From a checkpoint of a small mixture-of-experts model trained on Wikipedia: 8 layers.
Below are experts of layer 3 (counted from 0) of a mixture-of-experts language model. Rows are named router (the router's row for the expert), up (a neuron's input weights, with its number) and show model dimensions 0-223. Each number is 128 + 24 x the weight over its row's rms, rounded and kept within 0 to 255.
Before each expert's rows: "gets" lists some tokens that make up at least twice as much of what it gets as of all text. This comes from a sample of Wikipedia text that the model never trained on. Tokens count by the router's weight.

# expert 26
gets: "\n", "1 ", "2 ", "3 ", "0 ", "4 "
router [ 98 122 136 132 122 169 134 130 116  97 148  99 150 140 152 150  66 137 138  67 106 142 171 133  99 121 138 120 122 129 123 137 110 121 144 144 108 160 131  93 161 106 117 178 158 129 126  63 134 131 130 152 152 161 133 161 134 134 112 141 129 132 123 102 130 159  70 160 110  86 107 152 120 142 133 123 106 127  72 129  88 172 103  91 161 128  76 110 106 128 113 165  99 119 130 173 128 121  84 120 160 132 128 169 137 133 138 126 128 145 109 161 113 133 107 170 134 107 154 138 134 131 127 165 108 123 102 140 155  97 144 147 120 127 130  93 154 130 107 156 110 152 148 162 119 132 146 127 123 138 135 126 129 107 126 158 154 100 100 133 136 101 106  95 130 118 112 174 107 123 169  92 137 169 177 133 144 120 135 136 167 176 181 117 116 151 114 153  94 138 113 121 118 143 112 114 183 103 124 121 112 141 163 143 117 153 104 166 144 134 166 126 126  92 155 106 152 122 109 137  92 158 109 161]
up0 [144 108 123  83 146 120 121 148 160 156  98 131 120  93 104 103  86  73 142 100 129 107 195 157 101 117 128 139 175 159 116  97 160 147  77 125 175 121 144 106 141 100  97 135 133  76 150 122 137  92 140 170 121 105 112 142 129 170 139 119 122 160 117  99 151 177 111 118 153 117 170 154 187  95 154 110 145 149 122 119 130 189 102 136 143  93 113 133 127 109 132 116  95 111 122 153 113 157 116  93 158 133 139 124 144 132 146 162 162 178 115 141 130 110  79 114 138  89 123 132 124 172 133 141 134 167 149 153 131 112 127 134 106 113 142  92  68 121 137 145 118 155 111 117 137  89 124 130 126 115 112 145 110 155 149 119 121 171  96 133 135 129 135  93 113 103 113 142 128  78 103 148 113 165 152 132 144 115 155 146 129 103 140 117 127 129 109 107 127 131 100 126 123 128  81 104 167 135 107 126 123 117 138 118 165 116 120 157 170 121 144 116 108 156 162 146 137 104 121 101 157  96 134 128]

# expert 19
gets: "| ", "- ", "• ", "= ", "Succeeded ", "office "
router [160 146 182 140 145 117 111 117 166 108 123  97 139 100 118 107 126  78 186 108 151 138 144 116 106 116 142 109 131 167 112 129 137 107 138 133 163 129 158 114 160  75 115  90 115  97 151 116 129 106 101 134 119 178 124 125  96  76 125 137 143 106 104 126 119 133  91 173 119  95 118 126 101 130 156 110 119 135 113 115 119 110 135 134 121 110 144  74 120  87 110 145 112 100 156 162 126 130 136  98 121 108 122 140 185 125  80 131 164 133 121 166 109 180 149 113 148 125 134 168 149 161 174 150 140 102  83 161 149 116 100 141 136 149  92  88 158 135 166 122 108 168 127 109 109 132 114 140 128  91 109  77 143  98 119 147 151 114 117 116  85 122 151 128 108 116  77 102 137 131 141 112 125 118 118 143 127 141 134 147 152 134 138 133 120 148 106 130 119 100 128  84 127 141 123 111 128 113 158 125 128 128 174 128 164 128 151 143 138 173 153 107  55  95 128  87 133 128 137 137 116 127  79 137]
up0 [111 131 132 135 144  86 135 127 124  79 117  77 112 107 129 143 176  98 122 124 177 108 145 127 139 124 119 117 125 118 135 136 113 149 159 133  88 131 151  92 104 159 149 149 109  77 180 134 134 108  97 152 143  84 140 137 130 124 145 139  92 153  65 132  99 162 174 146 125 142 148 135  92 133 161 142 128 104 118 133 139 145 104  96 107 159 139 117 112  80 168 134 174 115 120 120 134 145 186 118 122 162 128 126 123 100 112  76 163 114 154 132 153 134 150 138 132  86 140 106 110 172 129 113  97 154 117 122 134 140 108 139 114 121 144 133 120 107 110 121 135 149 114 168 132 110  72 114  91 108 134 110 123 135 121 150 158 164 139  99 139 131 147 133 140  88 139 118 149 121 150 135 110 101 166 138 151 121 152 114 152  63 121 119 152 128 129 178 139 133 139 107 139  81  95 161 139 137 110 158 116 110 120 124 144 121 147 122 153 143 168  93  91 116 116 117  86 140 130 152 142 157  81 192]

# expert 24
gets: "on ", "5 ", "6 ", "3 ", "On ", "7 "
router [145 137 133 148 147 122 152 163 114  67 129 122 113 104 117 128  81 136 140 101 124 106 129 133 139  77 147 123 185 163  85 154 120 102 134 135 177 145 124 123 151 134  89 148 114 127 134 116 119 157 167 104 129 157 157 193 121 121 108 137 151 107 147 117 121 154 116 148 113 118 122 129 119 143 127 127 111 141 103 144 142 110 138 123 143 177  42 133 113 121 109 172 135 117 106 162 142 122 146 114 177 131 123 131 131 108  87 174 141 134 136 163 125 124 124 169 135 101 157 140 134 150 167 146 167 108 125 127 130 102 157 150 167  91 114  82 124 138 130 178 133 147  57  95 146 127 144 127 126 129 132 169 105 137 129 139 112 127 122 143 136 123 120  82 111 124 139 156 124 107 165 109 138 141 200 126 138 123 145 157 123 143 148 137 118 180 111 107 122 107 135 127 122 122  96 116 127 143 137 124 146  75 197 120 143 164  93 157 135 126 147 118 118 134 132 131 126 118 106 168 146 158 145 143]
up0 [133 118 131 118 156 111 115 111 130  75 112 163 129  93 188 125 107 130 166 131 145  97 132 113 136 176 138 136 128 116 153  89 130  90 142 109  92 128 112 112 133 138 130 140 109 115 117 136 143 154 165 131 115 118 123 142  98 131 159 140 130 150  92 116 111 135 158 147 139 142 103  92  97 156 140 133  98 128 105 140 136 155 116 108  95 153 130  88 148 135 108 164 113 140 140 107 136 138 116 104  91  88 101 135 142 131 114 166 145 127  96 120 165 148 105 162 133 136 140 132 114 133 134 138 138 143 131 187 119 138 149 101 113 179  60  99 136 130 144 135 136 145 121 134 104 103 101 159 130 101 159 108 140  91 145  98 128 111 104 160  92 124 107  88  93 112 152 146 134 110  74 117 146 151 128 201 110  88 178 174 171 123 115 122  90 157 128  86 124 189 105 136 158 158 159 109 155 125 137 127  90  97 143 129 117 122 128 100 121 145 119 122 153 127 147 129 119 114 118 177 179 155 114 138]